{
  "experts_per_token": 4,
  "activation": "squared_relu",
  "init_std_router": 0.0073,
  "norm_eps": 1e-06,
  "lr": 0.00684,
  "steps": 11634,
  "dataset": "wikipedia_en"
}
Below are experts of layer 4 (counted from 0) of a mixture-of-experts language model. Rows are named up (a neuron's input weights, with its number), down (a neuron's output weights, with its number) and show model dimensions 80-159. Each number is 128 + 24 x the weight over its row's rms, rounded and kept within 0 to 255. Numbers have three digits each.
Before each expert's rows: "comes before" lists some tokens at least twice as common just after its tokens as in all text; "gets" lists some tokens that make up at least twice as much of what it gets as of all text. This comes from a sample of Wikipedia text that the model never trained on. Tokens count by the router's weight.

# expert 53
comes before: "\n", " The", " In", " He", " It", " She"
gets: ".", "\n", ").", " and", " but", "\"."
up0:126146165116135089150123106112147162131150151151116142114125152144145110104112118131112160144155152134132164140133163115084137116150104121186112120112116092146100152144132085137112090166116186121148136171182130110082123110115115080101117151
down0:127104094145125162125173089146142124162111117079154115131149087063084103137097159123109149145114129127096121095155105097136107197112098137129142104159146139094178122142106129103112119130153059154130152104144130151161127115101120156107105094
up1:114126140109152133146143104141122141132080128145091123125106124115138132091167112177126108164119152139173140105125076109130104141133137111150149125127146093080123113155144095102103112085151130102126164122132115138134097116156124089152077091
down1:104161143145108135107155134124156177158140094136141108117097130119089164165144120111121077090070143137167136134149154083133150166152149128140130143097123118095124110100115116145110137148141125092097120125157103113112149109119169100149141118
up2:131147144112110144123135096093127119129121122119114118104141087150110123125098123141104166125142179099151101115119159105151111142133142086178138119122102130165126086113124106131149135177140123154129087109114121098118097161092115169139087140
down2:151143115122127157142105130105138129164103157110100117129131114151145093137088107161159131096142146084085131088107120144135121192123106146083111118132166169095136148140127104148107108098105140136139086115125124128142188105120113128121126083
up3:116130090166099088164088121138145136160111109148163147139137176112114151171158165137142125124098141091117134133129129127145111143126101117101179132188123137144135153122117108124167124098084144140157133130130110149119169132130130142134125181
down3:127113087147107123134125095159109088104157120135178108129108113112102124134136117146151109157139124118157137092107124150176145152139114120121138120122109148113124144119177120158133132154103141133121140130115104140120150147119145124106121089
up4:077126120176152123119136109115108100108120131132136157144182119067097126131095113114102140112111107138153082161146148098098116135180159146130111097140144151153141113108140128107160160123162140121130104149125125167129106094106132130113111164
down4:160143157098141125149144160107118138109126158128156155135142146146140139133163129150114103137134102118155144094106136139131127170134094129104155118114127083119147142168166108156070144146160166133073169112105167154115134140112155128141162138

# expert 16
comes before: "–", ",", "|", " |", ")", "."
gets: "\n", " 2022", " 2017", " 2016", " 2010", " 2014"
up0:121114125096149119155159150113147178137169137125115120123139110167080147132123166135138137153111119149090149136106083128121081118081092124129147120131149097147089147114160061122155119099119130184116150145116105156133112094149153139107124114
down0:111133148138156117064189137138116131130136110100155099107104136103101105115123134111173139113136111118158149123161101101167145162149151148101178100106133147126134160134073137147062144166129153126143131133143138059119161137114151119141131180
up1:092087112113150093132124070099179149112140092128147137107170066154134150112137135113134112122134086120150137129144097132133103103137109168086112170111107114113128096142113108140168111150097079122140144130129107124167111127114142142148136080
down1:139148157155128158083104155079149091128131153118065132107108161109137075118149160108127125123144154157100142118138099113118128110071145130131135104154135138155117133160169126155118079131173115107149144151127112166158115138141108136122097159
up2:121111129129159115173125097159147111123131138137124114160066158140119104112159119130132133125104105114226140181121087119120137110096145153146119139119138148109115129133116149141109143083122174184116128128145149127120132150111090130095114161
down2:126128140152131135132105157108111116095115140141117151140127120137105164129122170073133101116128170141088123126160176107095134157143175146111168111138143120145104173104153118132137073099156089114108119135139117122106078143121171135135144095
up3:160154131122117161105125109152125143086129142126196068109087175122114149134133121094115199125147157119117111122112130117157138109124189099089149155131144128102132119143149108127109108115125150139107163102133102135111133133115148119178142113
down3:106158126165139136128130132165136141120142152123082107129120092126098138115140119165106109137125099103133167144157137161116133100160137157104141099126096158103069130101155152091146109125117093118157131111067144151199161096136129120111074133
up4:141121113143120132111135139125129108118102132121125100164140121124131078106128122152150165119144098153116110105133188110118134107094116143160140159195146124158137117098154099147133118116142135161144113094142174132075134164146161125179112154
down4:149115118126102127090110160100099119142105116118119161117134162144173132137133121131127137129159124133100163145085081107148151126086130113129124149149172149107116149184080142104125146113106138133106074157144118152104174129120125116085110138

# expert 57
comes before: ",", " |", "–", ")", "),", ":"
gets: ",", "-", " August", " July", " March", " May"
up0:128175168140104140118175095132145111120134109134125111138154097169151143147131148122111133073147111135187132143111116113084128120124132139176144120136150094155131149153158170126083120182116139129120162149111128098135147158127115129164122146
down0:112145147122125127107110098157130108116142146140085152117146138153148116123151108152154167116104132122109078111139133111141179090116106128084148149084119132116107135111110113160143165132119145136141128123136128080141149146140121149101099146
up1:124121155143111112081131129128137103149085123124163161165111096135152110123148156140120062106140136147100116138127119122120127128151090088158140147175186096145118118105115132107105113171140100126100125138147103125125158126080084087110139144
down1:118134146112130133138148153132090134140143161133054109081161190122134125154166091169133126127181141155108149129147142088160110164115145139153162133135101122139160138073146151111119089116098140083113097106113164128154119148112150101112105136
up2:125105108109128115174144108105148125100090120159110157137110124139120112086152120104127119155135113132125092124064078169109173147155109104115159150135145131112115143130102060089109120120127116162121182121123138136106094105135114139126118140
down2:142119118141106098132133132123150146108109086100121115127127176091171120104113111133133102122091155133089125124122116115156139103122085161126159138128145082147149098103139118110147138111151132146157126139186154106107113158119153114134152159
up3:163154116110099119171118107138116159131152111145178159121171145136089113142124129150110119105092078190161118109155087165143108133156137155111136094129123101098129135116118128168146100128092118157112122134129100156163085122131126130105135151
down3:121100120089105155149147088120121145148096139130117107157166178105129131109128125137125094132120133159139134072187096156115150130105130120148136123152131148117129111111139101084092136091155173129131157130128130146148166149104148140096112139
up4:111108160123133100117098090150132127130129126115119163088132087147130129116121126132103139103142071163100143083153094139091162117129139156111147115129138119113117119135151132189141091105168169175100115112148114106146151090130122121152088135
down4:136130073172150127128139123120129141118131155105149135146154196087103112137162185121153115167150118149096173172139142130131159139078130075177119144110126118135108145130150116132125104135145147116130164163094118127144174141073087120134118189